From a checkpoint of a small mixture-of-experts model trained on Wikipedia.
Size: 12 layers, width 384, vocabulary 16384, 39.5M parameters.
Training: a variant of Adam for the experts, 376M tokens, 5735 steps.
Below are experts of layer 6 (counted from 0) of a mixture-of-experts language model. Rows are named router (the router's row for the expert), gate (a neuron's input weights, with its number), up (a neuron's input weights, with its number), down (a neuron's output weights, with its number) and show model dimensions 192-287. Each number is 500 + 25 x the weight over its row's rms, rounded and kept within 0 to 999. Numbers have three digits each.
Before each expert's rows: "mostly gets" lists some tokens that are sent to it at least half of the time. This comes from a sample of Wikipedia text that the model never trained on.

# expert 11
mostly gets: "this ", "North ", "some ", "each ", "these ", "South "
router:460524471474484470501499540520457518452488493474530490480469510500487478523480541530492473510492524455487467495497451483509441446439501520548499497521501513515525522486528487525521468491547497527469490452532494482513500492501489520497482494518500553520461495497519496497501516511485516472
gate0:528567494495512488476486495494506485463476506521528500512544487512475527514472549513492473477479451464528509502491510479463535525508525510531543499499502533473508492518528482545472498482527542478544477500514512520467469507498467502511506484543491557509536495517596520504509503512482528500
up0:501477467490482556500532482503483517476538492506452535519530522471539501478497520522450537476499502490454506474460433525520512485498516509461516488510543493478486554500493489530436463542478522491453465494462498506521520503504492467508479492498500520545512519515471489548526493490482516491
down0:471518500539455479516513471525430471516481431482511514502480533491494546498478509483481493528505503524511479507512506521530482507483506466464440491533477469480503502490473506481508483521527526482533486501528503499533530495489467523524544492538496545518506504524483472462497454459555486511

# expert 6
mostly gets: "new ", "team ", "number ", "national ", "film ", "game "
router:483509502459457487463507519500479506497481460490509488466476512494510500520532521522500476519527533456500461446483456517471491466467524507515511479499553477497488545475543472531513488490507555509494512477526486490507482485484481507508507459510519531517472509517543496500530539530480538495
gate0:506496508475518506522514519489512479481548545503500479492539498551507525519469503526512480512498507453514533532498558483510550483529497483506436503524460512485508506531527565501536456513502490505523526482478527507468528510516502484446530465489492473507471452466536502523494487542523494508
up0:487449500508465451527529484514473507454505478500474518515464504483499500489475511525518520486471462519561507507457524558480512536489537504476521478457496533496502467491470495460486515482481520510501509514526478444499522507499474500468511510466518501512514503527480479538511469556470512505
down0:536428527483439505490513474486507511479503436527501516517507502518472529499532487503503504477508503484504480509534473500522522516444557477497514536496504505515506478494473522463470454503531493455502525522535477505494518534507535511494496533519464571486519526489503514481475517548501505526

# expert 20
mostly gets: ")", ";", "_{", "pro", "Pro", "^{"
router:465538491445515502467488515506476491469495499467520500459487508491519529531522531526475490496499518502488475484505458525489478499407509510519472507479528471494486516458513485499509496523501490553519474461506473474506502467481459520536477480519503516522500487495516515482530528527462525463
gate0:517516487496498494507461478485506512477527474456511466505515490522529479508500490526486527518532481543488492513546505498542489510525480474525509475500454503548499532445486540489486503543533517486459542498482465480490520511528534495531548526508530505477536491481524476517524447535489521476
up0:474475535455518538533522476505466506494495518481515533515511449506520510443532479489522461488515498500538467481467506499519526505499503510526530489504474481488475495493488515514511525535504489526512519493501435470522496520498496549492486543518476512487518506478477523500473482467470468471
down0:480467530535491517520496481519487544493530534493471486461539487505491556486453447544523529478493513493528530483478488510508471545503488508518506547478469432526534485576525478490492513488503530490464518474490534464514493486483509526534480539499487535487496486515494514460511526484513502488

# expert 24
mostly gets: "$", "190", "between ", "\\", ").", "189"
router:453526460502508496484503542530469509445480509469500500445442460492507510574505514520517544496488528489517500470505486547516481469480524504509469463495524511532496526472532471496497475542525507539471465471488496486510513476498494508511457467499522522534483549494545503487480541477453535471
gate0:480550498481557435484496544465476484482520429516517504447569524501509459501504509519489495475516510535501492522503508492487483497509445528488511493509501495529472517501511524515504518452539481507539541499496502472501516496512515532454489443504527493473489490476505525552452492484446504469
up0:495508475478468532472500546493486506471485492500470504466489484503481528509521513526456477534495482498525494490519478490522538450524474505455505516478486528498531476498474496474540485453522493480523525567469510495481494488485503540494523547486521485498485467462523511476519479479535563523
down0:548507507495528509526487477468499469466503553522485532567471471507504476523525521512571526515505480549495465522540470456486503485535496497529450559484511507493519511524508502495522533501521494505500510477476498537479506486568526467524502484533486483506521507465505529457474479484526514512

# expert 18
mostly gets: "Ar", "di", "Or", "Mc", "Her", "187"
router:465524450459461523458488494481466520513459511488514521499501504486534494504518516521479484481499491475503454462468479535533473472415531508523480448522545507529487518480534536491531486494532523529498469462505467490552435489481513533532499463501520544512492503488507512506497507483487498482
gate0:499497500451492505489504503527509524513488508573487508510539477498508520486496530499504547491523491449488506474522494516510503452524492490483529495470470522528478560475523489482496482528496499535445505482497496497527522530481455500521525449510507522506537505522478529504565505522463549529
up0:504476501501478456469497494486500498503456512504481510515521483459487524459480497473491520501508486510532499459533498475501484530515493517527508547515513511510497512461496489486499490460480484435501503479548466501506510456554527510508550494516484530516509517506519501528511493472488498501
down0:485486492545514514455520439489437510469502466499506504519505474556470481460494492487492480490492480487481501449517509501518487510484516517515489519514536533492529519501485537521505521530476519526463470486525498488511512487530480549488508510501528480478535469502508512508499495529492499527

# expert 12
mostly gets: "of ", "After ", "against ", "between ", "With ", "−"
router:458521454467495488468482528477477506511475464479500530480441508485536524542506521505508517525516518487513488466503467533505498484484524499513476447488541517509523511478529492530456506510498507512499504447495499512487511484491509529517483470486506520544488536519515534483492504523503538500
gate0:508520500455487489516496527523509530504461512463471500470482500507470487470490490487496523441500510488525502526485492515476526549532515528537489465505466480511534470503466444492492526504468511513485545500527491502459509538524540475495531515503504485471470492462511508566497474470471523496
up0:478497554485517506515531514555493479461465505494544520504511501503510487531485529495487491508491537465480516498507515475463495532537551485503509442479545511471459504477493498503504518509454521510517500505454504450498476456431483509536471478511482467556519512468546483475504475479501544498
down0:525448478505501517508504499513509540521482519504498562542529464483488522556538488485526477499516520460512488504511463485508516509487532502523478529487509565501506517535502499535522485512521473536509551506505507523497506491509452523510502520506439501523477520470538509482480468488528520526

# expert 7
mostly gets: "also ", "but ", "most ", "and ", "such ", "both "
router:479539448465484482474500522492466512471506472482539533458479499483499487544488543510511510505505540472482489475488447523530482454482509497506499475471529514473498540480539454526527476506496513531493505487509511495475494501502474497504445481526508516517493493483538490471500526515487511496
gate0:454504520517457469507569508470506440489495495505522507483531540492478491463508480491501497492522524478476505507438497514501495499504504467516514433434527463512535514488479518499483524463459518512515513487520474512456526528501519517503527488466472485524481483472486448479527479503470498482
up0:518517471513470483500482494536444526526484474475479516557499533496514515509476504485534503512504502507466451540542490518518490490473516515475505520529529541529458505533481527481489499509489486493463490507524551509526515497516481478504493511437551505489523526511485450525470486488502475491
down0:527532576499500506520494442540507489566479516485482528435497511471511489482536498508515533518490499499480525499473490519480469531504525517483507477485511515480456508488500532524464506489482516519523525470497525462484462507522477506500532462489470493505505526454423475452486503476531535522

# expert 30
mostly gets: "album ", "Votes ", "FW ", "Est", "tick", "Hal"
router:500521470461490461453482502502501517468438485475513530494481492478496563489534515552503500490530524478501465476473462513522497445405505480513514471494554501499480524492519492529535478489536496528474480442515488495479482484479486542527484482526520486543479533513515507453514496491487539476
gate0:504484492513530502504504485501576508495477501473468494539510444497488507493467487505501504507480469519484496534465472526493464489477424509434515518496551467530517546499503499439492531506518499487515463463473478500483505514543520508488535535526507465523541535484504518553497496493525506520
up0:458496491474496475498495494472516500501514526464508515479510497561498505537500505555514487479487518513481443529513501502535499493493474468479519488517545408489516458477509511526499514428498469485533538521474520499511468497528498518522497530506493537539481513487478496499498531471525490522
down0:491490498503532496514503499510513490522528529549500477540487502540489490485507541562487477538513515499551516506493471504542505491495442491468505529502501454489499451480464487503485484525458451442498521551523532469466473519502488506534508494515477474524500508509493522544472467468535537460

# expert 1
mostly gets: "for ", "with ", "after ", "from ", "during ", "had "
router:463513486471478475477532533518486524496476517475526529473483494507490525539524537516492504496509539482487478499513501539524492456496524494526448457521511485509501541455524470536531461519485533562481492449490513490484475480455495509513469458482526493515449494481541495470535544532486507479
gate0:502499514564512514488513487498503544499500509484509498496516497522504507507488492516527489542510514521498490495490507514513471513513474493533507517501505534495483487559549525494483508529507534463514498527534502453518441510490516489481535492482515488485564513565493504506484487528541487493
up0:471507507512466449531481462540474500462497510487490495461557475490476496473464474501445477518495512463484489499452494488482497515499508464479505508497492496490470556473474467511549498500480447517497514504529513506488502496525476486501500496500484515515474491495521482495550512490485460538
down0:516495460517492472522515495480501511487464487509485512488525461517452504513516485551502494472492502487474495522496531492514490518489501487493495493521512503501499516507502462506527506480501506531505498518463482512473476513527500525523438482473509524523503525500531475477491554470506497499

# expert 21
mostly gets: "was ", "has ", "have ", "been ", "had ", "would "
router:485489470501504501480522556515472519492514502458536502466485468507481506552519513500498520503526533474493495503511465534516502453501516498530465491474526498514502540468524495529543477513483494539468518451514501492476486486520493507521467473489490517513461511479524526489523556557487477517
gate0:517465469500544512516473531506496544533480507532521515505476454535531501520477496503516490496449504509499497475492477525526464476519501502504465473472490520544523528478511465476511492436483526529516470524497489534496530490500479523489465507497536468537460563514498493495567513493538491513
up0:506470490574551522504545497452527484508513469484536496512474510490489482497472517473515519523511532532505479525533489485512542511529480490562492484502488523550508495483499518522510539488507500494530489502490534525533509506488501505514476522478518499501493500515432469524488471520530485523
down0:499542512488463476473482476491511494553519467468460492514562528496496541468514532530487494493539501508506529461491524491477492533494493510456545514486525497456464478499491490525498527525490498471483524525515468481513473492504495486484502479517485456478526489493499491493510486494483544445

# expert 16
mostly gets: "have ", "but ", "would ", "with ", "has ", "became "
router:497523462498510524490520525519484504478505541435528530500474471484488508543515523497481506508498532474495485485518486548512497462470503474535510506519547515479511524497528495538555458522487547540485497443515508518497498485511509525511466472496528477527454492475550493496511522515490521497
gate0:537521504464512508511492529518450481530487472488498540526478518542516538464536511538493516495446519525483471497495500536532515491508513487531493452501520515510471494486492479538509495545497494510501508524514473542493492483506479485484481508474490463548495494511485535499472448515479516480
up0:506504485510486480484525454456488504502534506477511528491536465478509529524517520564525517493514515522485468481505515540499488483499470495464486505512476516479523508528507525489492538477521505527512497512483497493496468503509493477543494531480467530479564486497509499462515497504503534513
down0:520482514503476503479449535492512530444514524508521509491486510524508529499544492518510498474475500459465488481503489507496483521458516499550468549504523469503499489461516509510477529519485473504513523480508443525524482462464497452544529514492550479499529523501439468476528569512508492508

# expert 15
mostly gets: "ation ", "ation", "World ", "Cup ", "War ", "ment "
router:467483507460443470485519506508486503475477466525527503494523493471488513502539536513514488514545517445514497444480460504492499495410521520531498501494552511512491538486552504517525480467535532496481479465505471485497448482485501503526506503510515517527502507471535492481573493526446537489
gate0:521490459550537498466560495550561465498491481518451512545441513492469487514516464515491511519505497524509485529492518483551500460505501466503512519468465512491507457486464483476501534501523524512472507493500497466494508519541496508504502507503544456501510485498483500502517511467552526483
up0:503494500492524530508510512504485489490534505501495490501484540473508525489506522521487499511514496471513435509453538483488474536489506464516517497517498492500504546487494510481494479585514508500502562465493481500450474489500531504506469470560523519495518501494502492535481525532512513489
down0:504489514512500481499509541517500496484510507518552523497515529525473497510497528546499503519495492477457495523457527467459492491502520517521467492461505523528500502526500500431518492488486503521492498525465521448487497495481446484456505498514524479548501525518533501480480463564508509520

# expert 19
mostly gets: "ville ", "ville", "ford ", "School", "ington ", "ou "
router:474466472473486516454526507530484477466480517467526524474510491515502517521517521528494540511528517477479506479476489519499503454454506461503459483457507502504473532459538502487529478507534488527493458479521490524491449477466478488510475503500478532535478518503517480455518502484480497474
gate0:477526510506487453495514452514527475481522462495491523486517511500495463507473474509462478478515496511487521490501540487497485529483499530518500484498511527499524501522519492534444517497523482455497468469512515524516519499473543503499504499489511485553490530516476441410513489510488518495
up0:489501513520506490468497496528426452444484459489526526483518440489496511495488521489511549512490496500526520506510475484533480511487548463531505534473496557482475546513489483509519473510477524472453493522545479513472503512487503491538499472448491474501493521521516482501501501510506495484
down0:487530490476499488490542530488498464524493502487561487538465518471514499469488497481508516462534482475484536484542508485516505490523537519527489477542516506492534473476473505530507490555548484446513434492530501496488488519507468496495503522501547478513517550493506497509493551478507505491

# expert 23
mostly gets: "Al", "Sh", "K", "St", "Ch", "Mc"
router:487495487446472493476494523536469496483463530474527510487483494502507502492533525519509495515538513475473488458509474509512489455394531479536491511481533490499487525491489501501507473499523519537471464454503511510517483482496520527527491492537496510537477513503521500481510513460474513479
gate0:480500522477508505468488544514515480499517488489528499492511546468517529476494500544507493534508482488477486534479494504497457517500502516498527520462478523540480493495508495507527501472526486510526518490486507498504516540462491505478482556511479484503484460494510471524512556511499484466
up0:503498500502513492564474518489534502436471515515494486499533482515497475514509516482482478471493453467459501508523489513533469489543510490536508507527517563515497539513497497500504513503484545484520496532530458514499512529515495511467538503565470477430487509496521501469494510507509527458
down0:446490476502508496506480515532493503547503475460494498515534481541496492486496535536520505482525492500513500491480515495522497537538468507537548534469510463517541522521486469506520518465446492503524494510498504504500516509519519486469458528493494528447474518508529453495523510538508526467

# expert 4
mostly gets: "Mc", "Al", "Ro", "Har", "Ma", "Le"
router:519469462457496506485484538509500478467497522506546522488490476511515489504529546513493534507519490470485494479484467523501476476401519473535468476479510517510476514484483520509514478526508521557463470474539510509526476475498469525547517472515490495528475506517497513483484480478488498476
gate0:515526533556547471508474530491457501494465551505538541532516452478504514470469467526533522521541514505508549519492477437518473465473490520487521505516495509445526506497493481490501538478504520535486522493473505498532500517470483485501535516487483468481510476526484498498531527516503510473
up0:464503504498504515474522511532487508468508547516534505491534482455473512505483464463504528469521458497502439482438523443508486499489475503491506499464494506466446531485513487539474527491537516554546522497481507513501499464488496496500512467496522511507487497518496523480496512476516525486
down0:502527513483491479506474506512532525494488508503548516467452485465492465477482475486513520487481479509484517457469475560476449476518485519541531496497527507501539521487479499528519545479489540485545514499498554510526524524483503486499477483494507492470477436503461489518486524504518459487